Experts of a small language model.
Size: 12 layers, width 384, vocabulary 37240, 77.3M parameters.
Experts: 128 experts in each of 12 layers, 8 picks a token, a softmax router.
Below are experts of layer 4 (counted from 0) of a mixture-of-experts language model. Rows are named router (the router's row for the expert), up (a neuron's input weights, with its number) and show model dimensions 192-383. Each number is 500 + 40 x the weight over its row's rms, rounded and kept within 0 to 999. Numbers have three digits each.
After each expert's rows: "comes after" lists some tokens at least twice as common just before its tokens as in all text. This comes from a sample of Wikipedia text that the model never trained on. Tokens count by the router's weight.

# expert 54
router:499518475601533455470495479476588497470481527519513470456513451484511515470428465548482499553533424588506500479483543522533513531485485478514487572494535522456469480499540520514545514595449510518552558587513521463523459495525571495458479494533444506485475504480571454590528548537509550506473439550528533533569548538532470450521543489537476475504471482448516464485521487517520490460485492466489642450531486510480523552478489442489507582477487439547470446499548494423493491534428560512603505517588476486555543537463498469498533506512529494500492505521538498488510374512449490517
up0:465523444444541480542528525459480502563407495513574501449488455496512551484481457449578534543457455534471491486528550465496518539452564465571451514473500475550448518471539451483498610511497610518409445455511497507514508459499527538478450461568464539513481559487549484525492482497428528568495448462523443494524554492478483447538541489579528475442472475516522504473504462537444488532533531448588458545467533481509535527498477462474543558544538550471476517515569466525517546429408518524551527481531469467544480535594526468526539506447440510416487513565465470448497484506535464561
comes after: "- ", "201", "200", "\n", "202", "–"

# expert 82
router:584483545552501500467561498482521557496483419508579465458514463499501527461459464487493516609421488492471480497496536512524462490489511505513568571509578496385480505442516483429545489544446424506530549458505517436503544514539512601465459561494437483508463497499467530468487443488543467505471444442459491534562580492480518482527485489526444493513431565504496492543528397484535535458534457494480518544579482508651446564477523462475451546499476399503484535499521485560435495563484540410471492516510446464479541503572507511497517515438536426541448478431505472537534471471516496477
up0:527532526496536533458515462490477521458531466565534514458452476479398529487485518460474519510457557437505438455501480488508453495550522441529526556480574532461547478535527522458515477536506497499546521501502498457524538538596512524442469489501423498523510462534465558445517474461504487574439507473479515514496517512546505496520474491469470455547464543469527459480554518469493517508546465506436456529549499560597530537477483446493402471449521405481564483475508502522487425520548567429452521515525471504542443533470535511479524509446457509501508463484529482460573495452570490442
comes after: "| ", " ", "0 ", "; ", ") ", "1 "

# expert 55
router:538462536540609545538566470495540480511460545489531492495539495548534504407463476495525517541362521515479498526543487490472461437504556561527503479499567509391498523491525456428550528545501468543536518471483525438510516508513497567430487564509412488430447558428453429472430516519436428463523471430505458487570539535472487463572551462542461482458428492556527449520543418534498492453500484465461531521565481522556450560504476494423561538544508530494531524496548491499511486545481503476513484481525477493513504506502516526448559541448431453553478522493471454547511515439550455467
up0:502457438555512516484460413592436473499456504504463598530517520517533485502491522483474506545508477463530510489447488527421497457503533469545522490503472481421509485448523487573435425550550522566557426500499447399532488520534470484533543494539463562480547466548458500354483414491552496468555556419560486437490518561496480498546443446423586553509601443508551623441531480541483523525564537497456541493470518484484507569450491445540478538531518439512514484500488489522504532416500521508516482547552570533525503538544448447484534441439532493509487508480468547405497460508534444483
comes after: "| ", ") ", " ", "0 ", "1 ", "2 "

# expert 81
router:536484521529517515549510439487466478548484551444574451489503449502565455449392436540511506497457525505450511639519544482493516458508533573482502471520498479442483496465509469476545485501467479561498536481459491478532470501486482582413524536493469526516490480488499490550422484519465505543518433500524492503551436512495486486491522482565425481504480443543468480490656446554474514504540455389514515546603543523509470579516542507431546592560535549577451542517547467487464464446492479522547513488480511501462532457496485565494495485526439454474469508491465497549473473478443508513
up0:521474603430486515553530497422523591481497515432483436435498494500521481505478481388510556512471551545516554509445483509494481502495545519503494538531459526538519483429494500464483440517540461524491553537462408458542523461501516566453441533478474504486435467510495470558467486509508540482592484535496463514480450595453500469480529413496477430487525435523478513476428502551465428520515507484525474522508512457455516451494471464448497501465506509474443488494509543561481479477451464458478408566452500540546486508446544468535540598507508495526412494466496521475466582521483485547
comes after: "\n", " ", ") ", "0 ", "1 ", "2 "

# expert 97
router:465546499535457535473509480453524519481455508540532513477509445504544485469448460533516527533503541485541542491523549497513431468510545559477508557541554540436515486545522445453497497488497492528501553443547523549524508489521516513480445537519420474453432438464539557521473459530485526528508457468549483516549489503520472518473509502512447453486520519529533406503505431511479471406437555475457528566519498510509424518515585468522567519521509464534464532483524500505486511485428509478584515479447533450436558511507537512459522509476431466543459450508547488509503524580466544544
up0:473578512560541495547452506499553454513525457487554539514568520519540442552510603489459520490455495500511554514466477481483567504537564588499522436524519493505514418501501478540458530542537417483610591484458506456516534481534467496532486533552476526467538502592518497484519478456498569528504533476515490529501524526493480483510505436445480494439543514558549527484537436480511424435518531527487517472512474454490448584504557510509500505489509530453523507490551463504493490501482491501567502510471517487445443533500491575469511491531475465445527512492498410465500468560493533492
comes after: "was ", "to ", " ", "he ", "and ", "elected "

# expert 60
router:534509482564470494498499449474507494563436475491536491484526528535453474443460443542471567515468478489420455511515562540471478459544540523504581543561518478508497458456489495503514539549453408495563505488538521383534462510503490573413550505499441502499492529462434475466458476463475448537536440453546478581545512488494456470521504498540612471472510494518517497465557431552481562493491465471485546481543501495525479535472539488427529519548521439562546477494521509545483560539492454463555501520467491570507524538485472457458503538458445415505506568449481473524524492548495450509
up0:430526504458520508532453483510471506527568518575462585540482447507519522414457553464513514533533521485512471517548490494523483464588523472495490506571550515496552417521538455488544586451457489521505484496442578504505468510450559464460481476470481495551525474495510463478541521480500496495451486474567516546605439472519497575468415555522463523502482477496463559572569569429547476495394453533522522532569507413540437538539524493515537496472504491509498445474485514471530488527517508502529532494533538501504569417523495499417427464446496448522522502496503509528515492470478585613
comes after: "\n\n", " ", "0 ", ") ", "1 ", "2 "

# expert 66
router:487482563543520507483537502530472466536486467527545506496474481520506470455444444544473531508430455477457523495535468487521487456396509473499527521501522488493550523492507401509516429515421475510565516515509454496516549483479486547462508544515483488395483508469498462504510507496505461451497432463538527468516559537441394488540573516517446450514402536558487437505516399491582437481460494450509525564540407524490456576604538497462528441541517497535512559514499478500504545500492558448430537555522460519544566444497528557448505503494448433511528507444490567454497509476471534481
up0:502516516545448579439497494529517475517442528523481584506487472514428398453468543515477523465500469413443528540494496481525474524509487441505589579524491531482462483543461493491557509508463507484470509502413533498527535485525544425528546565513570493514482577569482511496484536475477446503550557469561492476509532496428506446539557483526521448497521495503529493484538477471509422539557540483545477527525458463428456521524537494443502508473464469535556530457487428482560527515443565551508569527500470567486576422436446475495536517547457537478562444464518553465515553548484488483
comes after: "|", ")", " ", ";", ":", "Won"

# expert 92
router:507526460538519483563492452499550583508429418558519461482493523494537483478487474540469495597462514511490549540532488483606485474476547600481535489493538481480447555500528368497465488493504483498598555562569473495516483563510534507488513500558439506492458488483520415522473489538580548530467432460491663551535485523543486461512504479505443441488511524518503476553562496443513543457507450472474570460559514502544439543438515475407455524506427516583482524489517520503528443485465485484578487424501503461506498460449479486419534434528494459523461543487462483474514499473508520474
up0:432469541455544462502502425393484527464478500473513457551614546494483486587498432538552518547457471506557509517491477464502520497516414514492531541455500471431472538495462400501514493487471472497440513410463475449460485455558476548480415490500517538502525449500536458503478521513546477473568445533493460517569515540448516437496505480547447494610496523489443425493538505480455450492627521438445529469420484499529513498547548464479480486492465477510567558510498454510517464449522471476446497449506611543535494561470545490546530504435513507444485490504530494495533498559540397499
comes after: ", ", ". ", "However", "that ", "but ", "stated "

# expert 25
router:561584463553495536561529451471534447477486530492532484494516496439510491465472489518513525533446571508552518495409522456559439440498541547491556523513537465483479491486519447426576490497491511500491492465499448463520509543469584526511461555548493519470501443496524577574502410495494505476514447447575571496515530541440499499521515484512470488575437537530490439536616472514561533498509486449464554547552499533565482501524484407427522521522506454528480488447491492504499534501473474440538483480520484459451527499483480472431522526493476484536483446476489539419511440494535487521
up0:529528542490415475509534485511571484486483507522436528533509586508472506449460575540542528522550464424551437508432453556516407466463517503530497458501511540570501511535581549440431499512537560544508483418465494506458566504469474472579496511488499567520527493546541511430525514530448489586550508548495483509499499522480537538488502457474532499484524529503526533601520485567448468464451474490489528464492516495504466473555443499466582505558530523413493475495437518433507599583521567546481504455523519527439492571539510499470506476535503475589504491492555440447509462573529469515
comes after: "to ", "and ", "he ", "He ", "who ", "they "

# expert 85
router:514517534566516573494626451446526518474468432513568456459594440479504530496474419520523558532458492507424529517563576503503447497514514544462515571544538508400460494462499468524485522542447492540517557459542581495462494508507459508472519504502495516390455511481486514440463448546539552489491467447491472534564561498509521466523475483522430475501478530551491466473594385508564512467505418461442528519548522537494426577495539468430528537549471465527444467492530479581474483533459527430551522474469432473496554514570494429542500513473470390588475476512541500523517465532467468455
up0:539509590488538604529474479555486456490509506547600456525493496413428508502438537499512567433427546450432473520508455472521503565497450480577506442528489507466452533477510505525514511479486465430581478543516451529536513602512523504519558502450523508486507509437417513498465487530531533551498498503438502528474504456497500527528442531568592494471512556513571464474513487455534514522562434431514524592515494499522457520509511450456516569489471487465521499565519483501475533410504499450474467413467519532535547454505540467499466511513452482410552486423483489488527494560493576519
comes after: "| ", " ", "0 ", "1 ", "; ", "% "

# expert 41
router:511524505545431519577548439489551510490404472508537468479535504564464474453444430492473545477484482525522435555578474490544476451494579590516572510459513391470491515445506436507493453540490551513526529515526542500516448549505481498505526509510504554463491427536535465568421463501581519539538484489440573538525527519480559470524542439547450428474536532516497475511530515479431541486533494452524597536534534514483462516506501471494488528498438477513516427449533551570577460456496523432570477486539494521510552462535502526450505437530505497417446454493480458477508505519470461443
up0:516430532489591493484584450478475526551481518482483505490532475440543528508440481487431504523454499493529486479430538522467501481493473519515555484448555485547532472462559493398531509527555463483554532567548524493580551541532542538465493451437558467480577508579515471499491454555438468506475498541447485516455455543430446487515560577406505467442551524472497512535502484501481497511441486553517414463532542446441511469497455497519479521483509421486484503518455477513533494444470460419504558517590510500569468442479545490511468498483440491449489509503532464484518514496566506519
comes after: ". ", "\n", "\n\n", ", ", "). ", "According "

# expert 14
router:432542485557463476454515444474486527415502438533537481457534464523529471443446413495513527495533430547515488499501437542547455528504557544493502500493465408465506520503562481524567484576505538542545540559590500488499486503583526510469470487517476541509532421497489522573406462563553528499536507501465560515451519570520431468523494485545501453505514448523540403499518462539455533466451514467539567447568526514520456609445479481525500519495508440515458386483598549499545432497515560524501524480539435534526542531518455502507526520503539498430472528530511480488460433431435499495
up0:458466471577491531443473479523442547537486530503514565479523462432468463479463462563471540518569459504443437523536417556528449461499468505496569507511484509492475494469508526585527524541511513550521443597489503523554458471504535461443560521474488519493478489508496467515501462553490488484533465466493453522521571455499460511550428468593570556492576489557520507496582428528533506565459529433471504546469473544485511499483452470585539486548460504497495526442518428503541451494501550475522529465536538455503536456499505516510475522490535487478511439490512425472460538506487506511
comes after: "- ", "\n", "\n\n", "| ", "|", "• "

# expert 79
router:520492460554498501509525498472474475476427509492543473414480535535499450415420513572432467520481469596555468513432515508486470469494528458533519523568548549525496478485545507466502528566497492485546507502554537490579452555484611530518496476480510530490550485568492523483559505557553440527572420465498539531539512504501434451469581513509514472432470499496457480610473518494566420444472455506483496520572510539482461572543466498451529581523522534547527503462552514550498531519488504486456504520523502490503566518568480518370515418445440480443482486457443508436478527484485497524
up0:573579485484485550508498469517498502541453482510581447508530550498479503527519505524547524484369508460531503538478444471513510484532532520520561542565524459528462555524541471521533465525493436455498515517529457537507529509518524417526479494505535457503531410552490490483483575408460452501490492468508519527514502495496490549545539481499471484507489484547457505525556498456469510510467450577593410466540532501479484475528508457472577534567441448462474487526506488544592471458555521493479445479572565512459454580516462511528501459526581467528473481444494491464489485466542528521
comes after: "201", "200", "202", "199", ", ", "198"

# expert 127
router:525501506598522494485568501470525550506478445560538476434523457470490491469467480487453539591429486500504465490498523506529466502522502471518560604503587481371503512437549481437541495567451511507557534469492520396524545497524491569460475579510489487507536491470479561504491484493559499509487420426477488520520544523509485479478494484494488474529412553464486439525581441482495497483523443516475519525570506518638443570512518473436442535477476423518525527479487479536450509559484553400469507497482462493510506516520508482486526515455525465546461492460539488536540467476484527434
up0:560496498555578441482466415443491448460515435595525507510442481479458432425419458492472486435523559489485499434472517473501518460528471446507460590563546475549538523473456546485517460481500457457518520501503502526495490519518488583462497465545490531490456479473483544474455518484516508494482456522473524537498509452537469445473478477530598523498497479540509500510412477496522471520478473477485423464416475485541450450498521417527446428503492518511530486524475557501467458425535515492463451544507476512578471455437513501457520543490554428520515533485501563418532541531455506526
comes after: "| ", " ", "0 ", "; ", "1 ", ") "

# expert 72
router:548502527540528589547528504505516481472491511525532492472488516447475473459479467503454490581473507495546511492531498513534493457437501508497501488446542494485417491529569459419521472573503519555544551473485503486545468509553495518483441497576493478543523557513508491528410484493465478492540473469519520611508546523438479467511563535532506443514421487496462498585558415527460514456438514505501583450581536489502454567530450446406514531505454482527447474498516495531468550441480532457524539468459501500476566533510553425482497501525421468583455488471527483492424484427491402460
up0:471546466559530557478495543558516496533498488506463506527567449522512528499457523541510478574498517488463520578527546465529503537516563464477533453524435482466510507494429484576457546451539454490584527498524524469567491538451502502467501484511465463510429458493500476474524427507462510459473460478477451519628460517517458506378444475614522551505500502497491518559525480499531525554521448507474530496511558501451502473485532495479455485560449436562544550535502523460470501458447505544538497473442520576461468468525500460462440461528474523482498464489518598391531563423527495482
comes after: ", ", ". ", "and ", "was ", "is ", "He "

# expert 120
router:505468498602565519520538435474485520528451478566544470470507502509532401405433491569546527523509469494493549528583499461521468467543523539436494552532489509498523487423527471481504556555485540516520543510536529497469474509486487509463489478486443467509431481442443537542438535507535479494521413489498511532499516503546494441485634453595451472472453517494496456478516447561468464461479481524477504482506521482536435548513537413481511529514560459501511500524556519443500519521444588504527503501553497472540558539534436534448521479513500486539523530508525549435544443547474423464
up0:472536452552435534561460459493549505532490487552431488509513437554528439419505486560507427549572499497478479467499559506533468485428507457472513542533451488456398578505498526469523508571519455451458461488535528503454537474483444518487512530479460513488489505446530554463513475454515491450505465436538497566525436485498502473520600462528528541386488486501446503490412530542525547488493532488526555525472496436552538462486496496554506450539544362444515433483527535538540508496485534514501440520517540489450544459549490551488459540503528490538443501464524473491445400500450532472
comes after: "- ", "Preceded ", "• ", "Succeeded ", "Binomial ", "by"